config.toml
num_hidden_layers = 11
n_experts = 24
d_expert = 320
moe_layers = [1, 2, 3, 4, 5, 6, 7, 8, 9, 10]
router_score = "softmax"
balance_loss = 0.00313
router_z_loss = 0.0001
lr_router = 0.000562
vocab_size = 4526
optimizer = "soap_variant"
max_grad_norm = 1.0
train_tokens = 305800000
Below are experts of layer 8 (counted from 0) of a mixture-of-experts language model. Rows are named gate (a neuron's input weights, with its number), up (a neuron's input weights, with its number) and show model dimensions 0-127. Each number is 500 + 25 x the weight over its row's rms, rounded and kept within 0 to 999. Numbers have three digits each.
Before each expert's rows: a language model's description of what the expert responds to. This comes from a sample of Wikipedia text that the model never trained on.

# expert 2
What it handles: Word-initial letters, especially m
gate0:536518486514569538477514435505524506506507495487514529477491464495488498551477471519473533506539528532503453479539555532483525530475483480468479522491502518482502503526486469482504479499503493540475467473488522520514531503529506483479467497499498465493498498518501494473480488509497473474474595506520529491499524527501509459500485517513486524496502545489488537511506486453530516485487
up0:491506537518468483548457539497506531483510510498490499556479544493503502478515524457529479522469490506509518483474472480530506482501491538499497470530483555512493501477540514545478529476484512471470549522484501517508469479520507504516471500514524542507521521513497509534508508494480462503552434504479484479498474485511512519512532493517505502504494434531470445511534487499460471489535

# expert 18
What it handles: Given-name pieces
gate0:475487466531490504512508436521519511495490492511476452530526477488496467483540497533491530485488523481491477490439463496518523516500499510541478481508493485520506464470516519562519509492537477518515539486474497459535473466512519512523486491507487492501569482492525492548480532504517528524530505492537526512457516472514527500490486516524553521469470484482483497479499537461529526530498
up0:459527531522481517518509519507503499478488505519497531518528528504533484491483507470508513509513489472480572471473508514507518564512541479530544524442523512505509527526507493477490528501503489526525497509497485522456437501481524472532471532515518493469438462534526490464512514550471502470505496512491483465516519514523534500539477490516497493509455482524474486472458481510481496500524

# expert 6
What it handles: Prepositions after verbs
gate0:504457513504480523526535523536507519485542511520488486463474475465525501522459499521536522512490503422528545462489480507504506465516510494516512442485463471504476506513463520495516502477500483507524518520547489475540519497528524530517504448513524496472505479473553524517472512486483496499488483523474485477506470507496477537513534473501508488503487453480508515532501471552494535546483
up0:497468504486513508539481562462462519495513484505485535505501513477491545491539479497512524512471511443450524506491528514542487509551523512519539529467474510498511483491497533500509485467503510517494530600530487480536489502518474508507497466497512487514453437484498529500507473513516457461499507498485493493515490512471510508514484496486475458497525533470497517504534507518500503547491

# expert 19
What it handles: G and inner name pieces
gate0:549503491529472496465500514491493518522510507520498458488540518500486495513461511504483485535531505528486481509495525547498497459449521474478494512483510513537539528480466520507453517487522468521504518533508495557485550498529490506447508498488543504531491500461474507519487526527489491517495520475506503502541466553531482494501499469584539503513488472481552501483506488476523512480504
up0:527576499485521482488529536515462477516545506486509519557536450512527479478484501506495548489405516491505506507485490522513508540488501500504541502501530495487515525454511487499502494488544530527498526492526473484509556542521480478479501450486479478480528510462550484497495494477510532493499467470494508518477534520486512497509524505533511513500498513482515497481521506486521485457485

# expert 21
What it handles: Pronouns and function words
gate0:547496549506515515510501529551486506462513509504477509510489521544527493493508540511488511471479488498543509549470484558471507493486488497474457472517531478490522496515495536500452503480493502529529505479491562484525487478514436475535484482492487476503449521493472534510517485465479500477531524500468469556509518461495501501450506493514464488494510506515500476539512514531519498540482
up0:461516528527515499513506514520489502424505493482510482492501495534508522475503523521497515504483473485550500567482466508494533496501451529475426415521520489503516495517462481505513497523488497528521507499521560511511492504513450485554492508484499503524506479515486508481501531516467508476531542494494473540511501504481469501498514520500482503495498530525509465537474463534523467515492

# expert 17
What it handles: Capitalized word starts
gate0:509492498543476468484509484534504494526478489476519467531474527532519524518538471498543476567443495512518511467487499488541469448487531532489518456482459515496536464480497480508506487496517471509513493532470522488471476476516462514529509503507534478494503497490455494501475505487547509519471549535508513514549515517489531493511497517528489494536467558490476477514498497466528526483502
up0:481481477523531502504538482473494500466483480497485522509507529514473484491489531489488488489463491478527483536525512478553461454510479507487484523469499503461491459495489482462503493530472461522477503469491508470477533494508471485491543485485518525456501512458484521490504497447519542568504469494490544478491473478577515512513470496488454485473512462500530469467523492504463496506509

# expert 11
What it handles: Table cell separators
gate0:544524514533491471489516496493531495461445514497497498488520487508478527478528496465518481473518502496511509540484483532476548460475530560467542477471497471507484519537511478474498523504521549543476508531439453478517507502476475474444499504506495501491476513495509500512493478495504519539494500516496502483497514518519492482498532464533475531497466523479430524500526503520460528477526
up0:490533446469518452472529500503488531542519482476533504462502498548494526475539539518490491545490535508515477476489477463520475565532531450511491544500511493514539491491509515492480482478469522520502483482501491472497498515477511487497501516505502460522523478480485434532490472486552487525517512450527506484482516528485474453455496485491482512467517493501482513487520482489460481492483

# expert 22
What it handles: Inner syllables on/er/or
gate0:507511506525506505518452522531468498500464513489520527494462502457543483457548495478502474481484480503535515478521526498483462491516520469473496511468511515461487483507486469481493519538477515507505520506521527490452478520452505576517486493544460493529490509485503506547467488485528489501477505524524491484524476490500533517488528492515445518450477487491514561539486529483528519471478
up0:531418546497517518489503502541494512471475516502557516540525486524498492535483496498508539462486509449493517513477491498526483527471488483466536499464535511496518491497478507496508489542476531509535519487497529517488546531496492556525470486502542522525529516474490483491500550516514507485572512513497526520520479486525486460513504529496481485510493488463502510456490520496510500458468

# expert 20
What it handles: Word pieces with t
gate0:516511487491498472519453569508498573510500500519488497490523530503479519517500498508517501510514515511519478502547517510503527524523465452517526486515522514467484501487434470509460531511471492457496506516481503497485508464538478500482463480485475515469501546478506506533507531459505515531521498476484506503475526485521513508461453536439530514476461519527537495496486502499482439504485
up0:509493523504479431514494521537462523522496443528500496505504503498530491485509453499512502492481520530546511524500558475528519468536546497530476536488517501489490502519514546486535504480512496531507467509491548527517543497520539481506532488530497476518496513540522518504532491565477500472478501518471523470507515465490540461504500511458488474522499508559490517506466516484474517505511

# expert 16
What it handles: Mid-word vowel pieces
gate24:501498531464520511505487482463478494448498546478505521493513528481496486524492528566555530506500485540488510492512468541531478506508506508493507505503475468490467541494459522488466534525468473496503513474552518490496482505541492532474544527482472485517494523489488529525499519504484483521474493513533498502464505510524448500416510492459493515510501490518499520461485457526501545512524
up24:481503522505522555506527447529454551516518449480545480494499520522460510482503509535498488514461467519494500526461499509506482461490489511520531493488505510456514485492495490470469528515472470524483471507518536466482523491517448503488557467468547502468502522506541529522510495494500496482525516508531547496525457477560478517511481499513516518568499510477510491497503501481499505507508

# expert 5
What it handles: Single letters in names
gate0:512565517470534487525518529496515506495507485530479483538482505503544525494507501479487552511505491461514535508528503510463485461503501453519475497545553493504492461461495494474470502468492467496512500521510538519490524459529480470540511490457525535515476520482499529530485555502498535511489539541508498509504539528526490480496478458501522499488508486447481495469477471496542527524500
up0:467522450527508472495524516528460468522549506483512457502502483522487495509505521514495516485502495500535469525530468510531486503500458542486518518463462507529525469534539512553518516521501492542498505500462470516538487540503471540469452507536507479515510512485516498478543466477521481519496483479504566493499500471489505463520510491486521492509524451548524526480521520496483470505533

# expert 3
What it handles: Table pipes, list dashes
gate0:540492478547501490505544492461527494521496537488482532440465519496504473487513488462540486537483520509499465483514485486477473490485478498483474506474508503504531538565478496473518475456505533505528471470474488504532465475501480501522493461499500497499474521562505542485474494497485454506514477507530513478506466483437509471520505512487506532499545520533500497508501461550474507510522
up0:470519466442504487483516478513509489458460525518484517538501467501502522491492495492452488492495479507503504518520482537515491530487515502524537477508497449553479486476502535456495461493463504521485505528487486532427458502530488518530499547509511492482529520439474516543494534496539472484517491531529527492544489467521507508488509539475482487519523488490503504521526478518505522537531

# expert 1
What it handles: Opening brackets and quotes
gate0:533510456509518522543501498517531522506471472498499536519480490476501525514473497489457508500493552524506452479474482496518506476488510462511486470524510468506469500493533502518487475489483455568511450499508519529507529510513478570515544490522495502466512521472518518499495501524478501458514484540481470521464476472526484454489534486504467512472538502527480492487491536517472562504513
up0:516465488495540498471510500439494457556500535498532447487506480536515469477472513522514486507528461449483490507513460548487460457482525518471504528561491491447483488493490465499471502491489501519480494500542531496513495474501483493486516512480501515532483541521475501522504502508489468488478515433510531460496534473514505510484517508493526509476515478508482532517500487543474490518462

# expert 9
What it handles: Mid-word suffix pieces
gate0:603524464522497471494488496538487493521490512507488514485473517480543509513511527518495496508523523508549447507495503504526499492512552482493474521457549487489502484476518524503479504478563469516498497510483511501505509509528477504446516499506512481504488509487463523495473541460503471498471456471484532464465519514491487516495462490568483481495468543532522501489507517524511517486508
up0:551494524544496477513489479503457462534462444497511562538483516482495491490492503506490502536505471485509495459482536506449502473503503499466480467481469516508514526487501456503498521509543465529479501483524489498478497527498495535545519506488485517523554461498512518515479503533514489538465465425527484502491515492516475475486494475509511486476433522496520487513493499524485461489506

# expert 0
What it handles: Surname-initial pieces
gate0:476542479541506455514500485476528500486533510476533524490508509501521504514462500473499515520505466491508465514482469466439488495475555507534485489563488481524477478496518483498506474521463517505531496506467472517460488475539543521477560450479513466505521503486533528526488517510557489480500508503543500488480536507485527506490511486481482515466547496511514481467499510487534515501548
up0:495472498507487469519482500496517484500554500512508503587495500537476455476457537550491494506518473531535495518482485493517484486528521490521473486494495486514507484520492488490521495547487508512478507506468479509524524491505537488490538515491530514519504471495555529549450527528543508431485495502493554473495489499461518483514509447533456520474492501523517492484490541491518495524518